python train.py --n_experts=64 --activation="swiglu" --normalize_top_k=true --tie_embeddings=false --parallel_block=false --init_std_up=0.0217 --init_std_down=0.0 --optimizer="soap_variant" --beta2=0.98 --decay_shape="pow" --final_lr_fraction=0.1 --steps=4970 --dataset="wikipedia_en"
Below are experts of layer 3 (counted from 0) of a mixture-of-experts language model. Rows are named gate (a neuron's input weights, with its number), up (a neuron's input weights, with its number) and show model dimensions 0-127. Each number is 128 + 32 x the weight over its row's rms, rounded and kept within 0 to 255.
Before each expert's rows: "comes after" lists some tokens at least twice as common just before its tokens as in all text. This comes from a sample of Wikipedia text that the model never trained on. Tokens count by the router's weight.

# expert 58
comes after: " was", " he", " to", " and", " were", " He"
gate0 [123 125 127  91 180  95  93 139  61  91  85 118 123 137 122  81 160 162 146 166 140 138 149  86 133 107 135  92  92 132 132 168 163  85 108 144 143 182 121 120 147  65 135 135 156 131 152 111 144 123 138 106  79 137 142 146  43 121 134 104 150 131 109  99 118 167 125 137 165 151 151 115  98 164 143  79 180 161 125 188 102 111  91 131 123 125 103 195 108  90 175 132 115 114 110 115 156 145 121 163  63 103 145 142 121  77 100 174 122 136  60 151  68  33 161 174 187 178 141 125 124  98 137 119 116 123 100 173]
up0 [135 124 117 119 195  88 100 125  68 126  98 110 128 122 136  91 151 176 158 186 142 111 125  70 158  88 135 109  83 146 134 159 148 121 117 155 125 137 126 112 154  53 122  97 178 116 180 115 121 114 144 117 112 130 144 132  70  97 162 104 158 143 110 107 115 154 125 117 150 151 139 107 101 168 127  83 168 177 125 184  94 106  82 143 111 106 119 174 123  78 169 146  81 106  92  79 168 135 121 144  73 104 159 131 111  81 104 192 129 162  94 128  68  23 159 183 206 175 115 117 130 102 119 144 142 117  95 158]

# expert 39
comes after: " ", "–", " (", " \"", "/", " Binomial"
gate0 [144 152  93 123 133  86 111 111 172 151 144 189 119 150 104 104 124  88 144 118 114  77 108 146 103  68 129 104  86 124 110 150 173 107 181 179  77  96 166 130 129 129  87 113 149 100 162  61 145 152  50 136 113  53 173 123 122 143 103 144 113 106 137 178 175 194  89 124 119 124 138 136 116 157  63 128 138 134  71 128 119  70 118 114 125 162 169 145 120  78 100  67 134 125 137 154 126 138 161  74 160 130 119 151 141  97  75 108 101 170  29 156  86  82 133 143  83 159 100 127  80 128  77 123 132 155 130 165]
up0 [122 200  78 106 119 115 151 127 166 182 128 141 135 146 100  93 185 146 163 117 144 118 146 106  87  60  98  98 140 149  60 160 153 130 128 140  89 138 128 118 134 152 114 163 163 111 180  52 113 163  71 134 136  84 157 113 124 121 155 116 129  88 110 109 160 159 111 116 148 125 124 124 174 145 104 111 102 168 110 113 139  98  79 136 135 162 183 149 158  68 107 109 103  94 171 157 137 145 131  91 132 187 123 128 137  99 150 147 117 180  71 112  96  92 164 144 114 138 130  79  82 135  86 125  91 132 111 223]

# expert 5
comes after: " |", "-", "|", ";", ":", " ("
gate0 [147  97 191 107 105  35 127 148 137 150 108 145 100  66  89 132 146 168 133  95 140 184 178 148 128  78 171 139  92 176 146 175 131 113 185 131 151 127 122 165 138  88 118 144 146 111 145  62  59 126  66 167 112 104 124 185 118 132  77 191 141 142  99 134 157  70 123 146  93 153 111 114 143 150 147 137 152 120 101 136 166 116  99 133 131 120 135 144 159 146 103 161 129 132 170  97  93 101 104 176 161 134  83  87 127  79  71 144 143 109 146 117 123 125  90 131 163 109 128 174 121 128 144 133 142  67 106 101]
up0 [ 89 136  81 163 136 185 139 110 177 112 147 116 161 189 143 149 108  77 137 128 180  73  39 126 131 195 125 139  89  97 134  53 144 130  89 128 116 146 126 124 104 238 145 106 134 136 111 158 143 125 168  85 120 137  97 111 151 110 161  47  90  97 146  83 134 177 166 141 107 121 153 120  83 102 101  95 118 133 115  85 110 133 101 154  94 129 108 118 123 108 148 129 153 173  88 153 162 148 147  89 111 109 126 160  96 191 171 117  65 188 143 122 136 156 170 104 112 173 161  87 110 142  83 120 161 181 138 170]

# expert 8
comes after: " ", " (", "–", "==", "^{", "("
gate0 [116 136 156 131 151 115 130 176 161 113 165 125 162 131  79 104 176 185  91 131 192 130 143 115 151 118 100 162 154 107 145 151  89 118 180 154 152 153 135 181 142 137 163 108 131 142 171 209 172 158 159  98 137 155 113 105 123  70  61 117 128 144 166 134 150 139 138  97 109 149 113 130 103 156 143  62 150 135 154 165 141  91 135 104 122 153 123 163 169 131 163 105  81 107 131 149 113 109 132 197 121 115 101  95 212 170  92 102 126  59 119 200 144 149 170 149 153  93 114 122 101 134 119  90  93 128 112 224]
up0 [127 103 185  99 141 105 107 157 148 118 121  93 154 126 108  85 127 134 142 172 106  80 107 155 115 175 155 104 174 177  95 149 131 129 154  83 122 112 102 156 126 148 154 141 156 157 129 169 158 144 111 119 119 148 155 141  88  86 105 149 118 117 183 171 139  90 174 163 105 136 136  65 109 178  59  96 124  81 149 162 135 144 132  24  91  56 177 129 157 100 150 142 158 111 111 144 155 158  90 141  61 114 101 152 149 101 101 101 129 112 113 130 120 124 175 105  53 152  88 110 120  93  97  88 138 173 129 173]

# expert 3
comes after: " |", "|", ";", ":", " in", " /"
gate0 [118 139 120 139 139 117  84 117 134 108 124 135 137 135 142  97 148  90  99  50 139 163 115 105 135 144 136 172  81  87 120 106 136 145  89 133 130 171 124 146 161 135 146 101  76 137 131 130 120 114 132 151  80 121 176 115 116  77 131 151 138 134  70 129 149 105 141 106 117 118 124 169 144  93 119 132 143 149 134  82 112  85 157 132 174  90 136 134  82 106  38 159 115  93 127 129  57 111 109  73 157 125  85 173 147 165  96 139 135 164 152  79 156  73  85 133 103 134 106 101 106 136 147 127 149  94 111 124]
up0 [ 85 126  71 134 120 131 117 116 155 128 143 133 150 126 142 147 124 123 164 101 168 132 121 118 121 172 146 163 106 122  69  68 115 123 126 146 212 158 155 146 167 169 124 123  34 101 124 104  87 109 159 147 101  79 156 176 137  67  93 147 108 120  64 121 137  97 116 155  95 116 108 146 149 118 151  88 149 124 126 132 103 119 137 176 136 131  88 178 100 122  39 157  99 122 144 129 104  69 105 101 149 159 108 120 152 159  87 103 142 174 156 133 130  55 153 140 116 111 126  81 114 114  95 112 129 120 135 104]

# expert 9
comes after: ",", ".", " where", " and", " that", " but"
gate0 [125  66  83  86 124 142 147 140  63 171 124  82 156 115  96 159 117 176 112 122  92 106 157 133 143 175  95 117 100 150 123 123 114 111 195 121  91 141 205 125 120 125 122 107 134 192 129 145 167 170  80 143  44  96 148 142 109 161 169 193 107 122 107  92 154 137 169 182 179  77 112  34 158 105 145 116 102  95 139 131 146 104 135 154 151 154 162 127 154 126 119  90 167 121 120  81  92 119 135 108 126 155 139 134 145 163 195 174  67 123 127  92 158 109 163 123 105 156 148 166 206 137 156 140 127  53 127 114]
up0 [122 192 128 118 161  99 117 124 154 114 124 149 113 160 121 111  89 189 139 155 157 155 133  71 143  99 154 127  43 143 110 129 148 146 126 175 124 102 153 152 109 137 119 124 151 168 134 150 134 103 125 100 118 129 177 158  86 117  85  65 145 112  96 146  90 135  87  90 100 143 135 150  93  20 155 150 131 148  94 107 112 165 120 114 128 122 115 196  43  92 153 134  83 133 126 141 127 138 194 171 151 178  87 127  66 179  72  79 169 147 169 148 152 140 120  80 141 177 142 112  91 111 152 148 111 134 175 174]

# expert 15
comes after: "'", " Women", " O", " No", " Men", "’"
gate0 [161 143 142 161  91 156 109 108 105 105  66 131 137 118 136 158 123  76 140 119 121 122 120 101 125  85  58 122 162 109 160 130  61 167  71 119 161  95  87 160 122 132 132 149 200 100 156 187  88 107 146 127  94 128 124 191 116 174 162 148 104 172 134 113 132 157 117 140  88  87 122 150 124 151 100 141 145  86 212  71 117 142 116  91 135  81 143  87  93 123 143 113 119 110  83 195 181  72 157 139  86 155 114  67 110 121 150  81 120 150  91 156 104  91  99  75 119  76  87 113  59 131 112 140  93  63 129 138]
up0 [128 154  74 148 153 162 124 170 106 184 135 138 153 146 136 157 159 130 153  82 207  66  68  87 131 109 174  67 193 120 124 192 104 127 105 117 115 133 104 129  56  71 112 153 159 126 120 177 105 123 150 148  80 130 104 107  63 146 155 128 140  93  45 127 145 137 116 116 145 128 137 121 110 140 133  51 143 193 112  44 114 137 146 226 150 110  77 122 145 147  87 133 118 118 160 119  88 150 125 105 170 146 130 101  60 130  95 137  88 145  88 146 143 102 114 111 121 131 112 153 135 119 171  74 113 202 121 152]

# expert 29
comes after: " the", " a", " his", "s", " to", " their"
gate0 [131 132 131  96 116  85 162 137 166  99 141 134 108 165 125 109 166 105 124  98 188 106 134  89 144 136 173 158 155 131  66 100 134  62  84 151 114 117 103 126  97 145 102 134 154 110 121 116 103 125 109  97 113 143 118 129 138 157 116 155 112 148 103 127 106  46 132 110 107 134 151 165  90  75 112 145 129 104 161 180 165 167 114 150 206 107 112  94  73 122 136 160 162 152 130 162 140 202 150 140 119 135  77 130 117 162 140 189 110 141 147 135 186 127  75 131 108 121 123 146 133 112 139 149 115  36  77  81]
up0 [152 151 108  70 116  85 114  98 143  99 133 124  77 157 105 142 163  83 139  73 151 146 152  67 150 138 145 142 174 158 118  80 134  37  64 115 137 133  85 123 110 124 161 138 144 135 135 112 117 147  78 127 100 158 105 153 138 133 126 134  97 155  77 108 113  75 139 136  85 183 137 137 110 100  78 128 136  93 165 150  83 187  99 156 183  99 123 117 132 114 165 119 128 137 136 172 131 175 114 117 112 137  96  73  87 158 159 165  86 175 131 139 162 133  73 130 126 170 123 174  76 103 186 138 117  33  89 114]

# expert 7
comes after: ",", "'", ")", "),", "\"", "\","
gate0 [151 107 131 168  70 175 132  73 112 189 105 111 112 208 147 125  81 112 149 102 138 135 141  63 128 172 190 120 145 119 145 146  66  99 134  88  73 142 144  92  71  96 109 146 120 148 148 154  77 112 134 139 129  83 109 133 118 176 148 124 123 166 128 158 170 167 135 102 138 110 133 132 107 152 151 126 111 143  79  81  94 168 131 112 114 137 122 132 178 127 164 158  98 182 159 107 124  95 104 144  87 159 131 144 126 141 132 133 132 184  93  74 144 158  73 182 152 120 115 151 163 153 145 138 157 124 139 186]
up0 [157 103 100 153 109 122 174 130  96 134 127 101 123 195 133  90  89 134 107  71 131  95 148 104 148  85 169  87 140 138 133 155  84  95 116 154 158 112 146 140 105 151 124  97 125 110 155 156 163 116 162 136 120 124 109 190  84 167 141 134  88  77 162  66 140  97 112 147  53  97 156 146 105 147 111 130 154 128 122 103 188 112 131  99 138 161 100 143 151  82 109 101 114 138 156 122 152 156 132  85  91 135 110 148 124 157 126 111 146 109  98 109 145 138 115 106 117 159 110 107 146 101 148 148 136  95 125 174]

# expert 19
comes after: "\n", "-", ":", " (", " \"", "|"
gate0 [ 85 167  95 153 101 153 148  74 103 182 126 189 142 142 110  67 153 170  92 119  83 110  75 152 160 191 143  89  94 139 149 130 108 145 129 120 103 120  99  98  59 122 149 199 212 149 102  99  85  96 123 159 101  95  84 161  84  66 178 125  96 181 112 111  87  96  56 142 114 108 107  91 106 153 103 139 146 145 120  86 145 128  78 124  97  73 126  87 158 178 174 160 126 112 131 127 120 157 117  64 151 143 153 149  82 142 133 117 178  86 173 131  88 106 177 140 178 158 101 132 138 126 152 160 133 149 125 130]
up0 [142  78 139 116  69 145 171 149 109 176 109 149 195  80  79 129  96  98 136 153 117 147 121 180 134 145 147 145 106 187 165  85 144 121 116 179 167 136 143 172 128 147 124  99 140 137 118 161 212 143 130 133 128  87 114 123  82 164 110 154 177 175  98 146 133 107 108  93 108  84  92 111 168 150 157 135 134 188 150 116 186 161 185 145  86 174 100  95 123 145 137 194 188 122 184 147  96  94 151 171 149 136 120 112 156  80  45 125 135 143 152  82 112 132 133 126 110 148 167 153 137 136  74 139 123 101 101  94]

# expert 37
comes after: " ", "–", "2", "1", "3", " ("
gate0 [ 83 122 167 132 175 151 125 120 151 133 125 129 190 126  93 161 109 140 140 124 110 130 158 133 132 133 130 135 149 194 125 153 137  82 107 138 154 121 100  97  96 126  93 156 151 131 101 102 170 109 129  49 106 104 120 150  50 156 163  99 139 167  86 149 122 148 170  84  72 126 112 134 101 110 149 111 140 140 188 171 107  82 147 111  81 187 125 146 103 205 156 145 116 123 156 111 113 177 176  98  79 133 136 107 209 140 146 154  89 155 142 103 177 155 175  55 124 115 171 109 108 115 177  96 221  93 132  95]
up0 [173 153 105 159  42  81 135 151 150  90 111 102  65 165 153 110 122 107  69 130 158  99 120 122 109 130 103 149  93  97  82  99 129 144 143 114  89 161 191 125 124 131 112 107 132 133 139 109 112 126 117 202 170 112 154 123 145 149  72 134 153  86 122 139 128 126 120 147 204 180 146 138 140 147 144 164 142 156  89  87 222 110  95 146 153  75 116 133 157 120 103  95  90 140 154 146 118  91 109 119 213 179 118 120 119 121 137  83 146  94 134 131 117 160 142 177 144 130 118 109 153 128  69 130  52 159 186 173]

# expert 34
comes after: " ", "–", "1", "2", "3", " ("
gate0 [115 155 120 115 144 108 134 119 135 157 135 139 121  93 125 150 179 159 175 159  91 102 131  91  97 135 156 169 158 116 121 102  45 134 174 152  87 157 135 172 158 128  75 133 175 195 109 171 105  98 111 159 132 119  94 131  62 165 144 131 193 140 152  85 182 108 156 119 104  94 145 132  99  58 153 161 152 121 133 109 126  93 138 132 112 133 122 148 140 139 181 106 137 101 152  65 140  76 128 139  89 123 172 138  57  95 131 154  80 138 183 133 156 127 145 111 169 149  91 154 195 168  87 113  99 175  57 107]
up0 [162 144 142 126 133 137 152  98 142  89 120 101 120 132 164  86  65 100  68 120 165 163 115 180 143 111 132  73 115 126 103 157 203 129 107 107 172 144 106  81  54 144 165 117 116  76 143 125 158 187 167 113 152 151 158 131 195  91 129 115  90 117 138 156 108 105 120 107 146 144 151 121 152 196  71  85 128 153  96 127 114 168 134 128 124 144 115 120 126 108  75 143 111 145  93 181  85 190 146 131 168 127 102 145 178 160  92 111 128 136 103 106 110 158  89 145  78 119 159 128  85  80 154 137 151 108 174 148]

# expert 1
comes after: ".", " (", "-", "°", " a", " \""
gate0 [118 123 168 178 143 213 130 189 130 134 111 142 117  94 147 143  92 145 114 167 151 121 168 100 141  75  76 122 173 140 201 160 110 189  68 156 129 129 170 139 114 180 121 146  72 184 191 162  78  90 133 137 133 121 207  89  53 119  82 138 122 194 167  99 110 110 126 152 154 107 110 139 154 120 108 179 133  89 132 150 130 110 118 118 151 146 137 146 201 148 192 140 151  91 182 129 197  37 160 161  96  94 125 152 117  96 100 158  92 159 124  92 127 179 193  73  85 133  79 108 118 118 148 149 107 103 163 145]
up0 [164  97 102 140  98 164  75  82 144  98 137  88 189  99 144 123 168 146 160 156 115 153 125 188 150 160 122 170 148 100 178 160 114 132 113 163  80  28 113 155  87 147 158 181 106 134 120 116 114 122 196 117  98 145  64 107 162 133  95  83 124 158  39 154 165 147 166 152  55 136 132  22 142 138 129 117 119 104 113 137 109 169 161 131 107 150  47 154 160 111 157 142 149  90  93 167 162  84  90  96 162 143 127 100 182 175 113 126 178 128 107 122 133 119 118 149  78  66 124 112 123 162 151 126 129 180 109 185]

# expert 33
comes after: " ", "–", " (", "/", " K", " N"
gate0 [ 78 104 122 167  88 107 108 109 133 140 122 146  54 105 170 136 125 132 161 118 127 142 148 136 116 138 144  72 155  95 133  87 106 127 103  52 145 160 157  98 138 158  99 138  95 153  70 155 111 105  72 139 141 125 133 146 103 103 125  87 103 141 164  57  89 141 136 110 124  94 152 156 133  68 166 133  95  91  98 178 111 123 169 108 156 132 164  91 106 162  50 152 105 100 141 138 196 116  98  95 142 149 142  87 112 114 142 131 118  75 100 157 140 170  54 149 140 187 178 158  70 106 111 157 115 109 180 157]
up0 [154 103 122 108  77 193  95  68 102 120 117 133 123  97 106 133 100 162 144 135 117 159 214  93 112 148 175 180 162 168 126 143 116  66 139 151 133 156  76 135  72 120 102 104  98 145  96 187 111 151  95 154  63 118 196 121 161 156 144  91 118 133 182 112 104 111  78  45 127  74 161 115 165 135 153 130 149  60 141  88  69 131 132 162 129 156 107  23  81 112  74 172 165 170 124 122 131 104 146 136 145 108 120  87 156 155  79 106 144  99  50 157 156 205 144 127 143 143 125 179 103 108 111 132  92 121 108 119]

# expert 60
comes after: "\n", "6", "3", "5", " Al", " non"
gate0 [ 96 100  80 121 161 109 152  77 107 148 141 152 143 100 113 114 147 103 162 153 132 130 196 182 134 117 141 155 102 125  91 144 104 178 137  44 104 121 122  90  25 142 153 145 137 121  91 193  98 140 117  65 125 137 146  93  68 111 176 133 121 160 139 128 125  96 168 107 114 161 120 118 128 230  94 126 150 123 145  76  95 127 120 140 126  95 111  65 135 153 118 105 121 132 127 113 101 183 128 144 110  71 163 133 123 137  74 166 134 145 133  84  99 143 138  99 150 114 125 122 130 137 121  55 138  96 124 107]
up0 [131 155 173 158  93 117 101 167 153 141 115 120  98 161 150 121  69 216 105 122 144 117  86  84 143 147 120 118 188 128 186 148 165  82 157 187 179 130 130 145 170  80 116  92 112 130  96  55 169 101  92 169 120 125 148  99 197 190  95  65  96 174 107  92 122 113 106 187 134 120 120 126 104  37 149 123 144  77 126 183 136 115 133 104 134  83 167 142 140 123  80 117 127 110 112 162 199  76 120 168 115 151 107 144 122 138 184 106 133 160 123 127 149 145 144 145  85 110  66 130 178 125 103 174 121 136 146 111]

# expert 35
comes after: " ", "0", ")", "%", "5", "3"
gate0 [120 154 114 137 145  89 129 139  91 120 149 148  95 155 121 160  74 179  92 185 141 114  93 192 134  80 153 168 140 177  80 109 125 137  87 150 146 168 142 150  96 150 110 150  72 118 127 170 165 112 162 131 150  75 166 156 148 120 117  94 116 146 145 123 137 133 120 171 154 142 160 148 153  94 110 157 112 119 157  88  94 117 135 109 110  97 160 123 173  83 136 118 126 135 167 116 159 100 117 142  98  75 110 114 126 123 155 194 106 156 118 160 148 144 198 120 127 181 110 184 141  99  86 158 124 172 182 114]
up0 [134 129  80 178 117 110 101 159  93 142 150 127 127 144 143 147 114 183  78 136 168  91 106 199  86  83 105  83 136 166 151 120  91 148 148 180 115 222 132 157 110 186 116 147  59 149 129  83 125  99 193 162 163  87  99 120 165 134 151 124 106 160 112 138 152  92 147 177  85 123 159 121 130  82 146 100 136 140  99  85  87 123 135  97 131  68 145  68 167  90 114 177  89 141 143 154 113  91 109 121 111 116 162 200 145 153 156 118 146  97  75 119 134 126 196 158 146 118 132 126 118 125 105 143 128 180 192 119]

# expert 30
comes after: " the", " a", " to", " and", " his", " an"
gate0 [138  93 106 126  94 150 117 114 112 134 190 133 124 154 117 125 109 130 148 112  61 139 115 148 156 107 125 172 135 127 131 152 137 136 161 105 203  87  79 118 141  49 173 130  71  88 168 202 114  59 127  92 130 101 154 176 130 123 170 206 193  88 128 136 128  85 172 160  88  84  88 120 142 121 177 184 105  98 103 176 134 155  74 139 138 141  94 140 128 121  75 127 117  89  86 131 145 150 131  97  86 161 135 104  98 114 151 122  96 127 122 175 120 104 156 111 131 160 101 121 172  96 106 116  52 100 144 116]
up0 [ 74 117 127 145  89  90 154 150 120 114  97 144 123 141 139 119 134 128  99 109  59 120 134 132 140 191  98 144 156 119 121 116 112  92 134 140 119 132 144 143 172  99 143 140 165 121  95 144  88  63 124 140 120 113 129  96 182 195 184 145 126 103 105 160 148  46 117 114  93 173 111  68 151 145 166 115  96 110 137 128 191 138  99  89 151  76 140 191 163 144 100 174 130 105  94 106 163 120 114 132 130 117  88 146 102  76 142  82 131  97 148 119 135 106 174 100 106 107 176 110 121 165 120 163 148  95  93 124]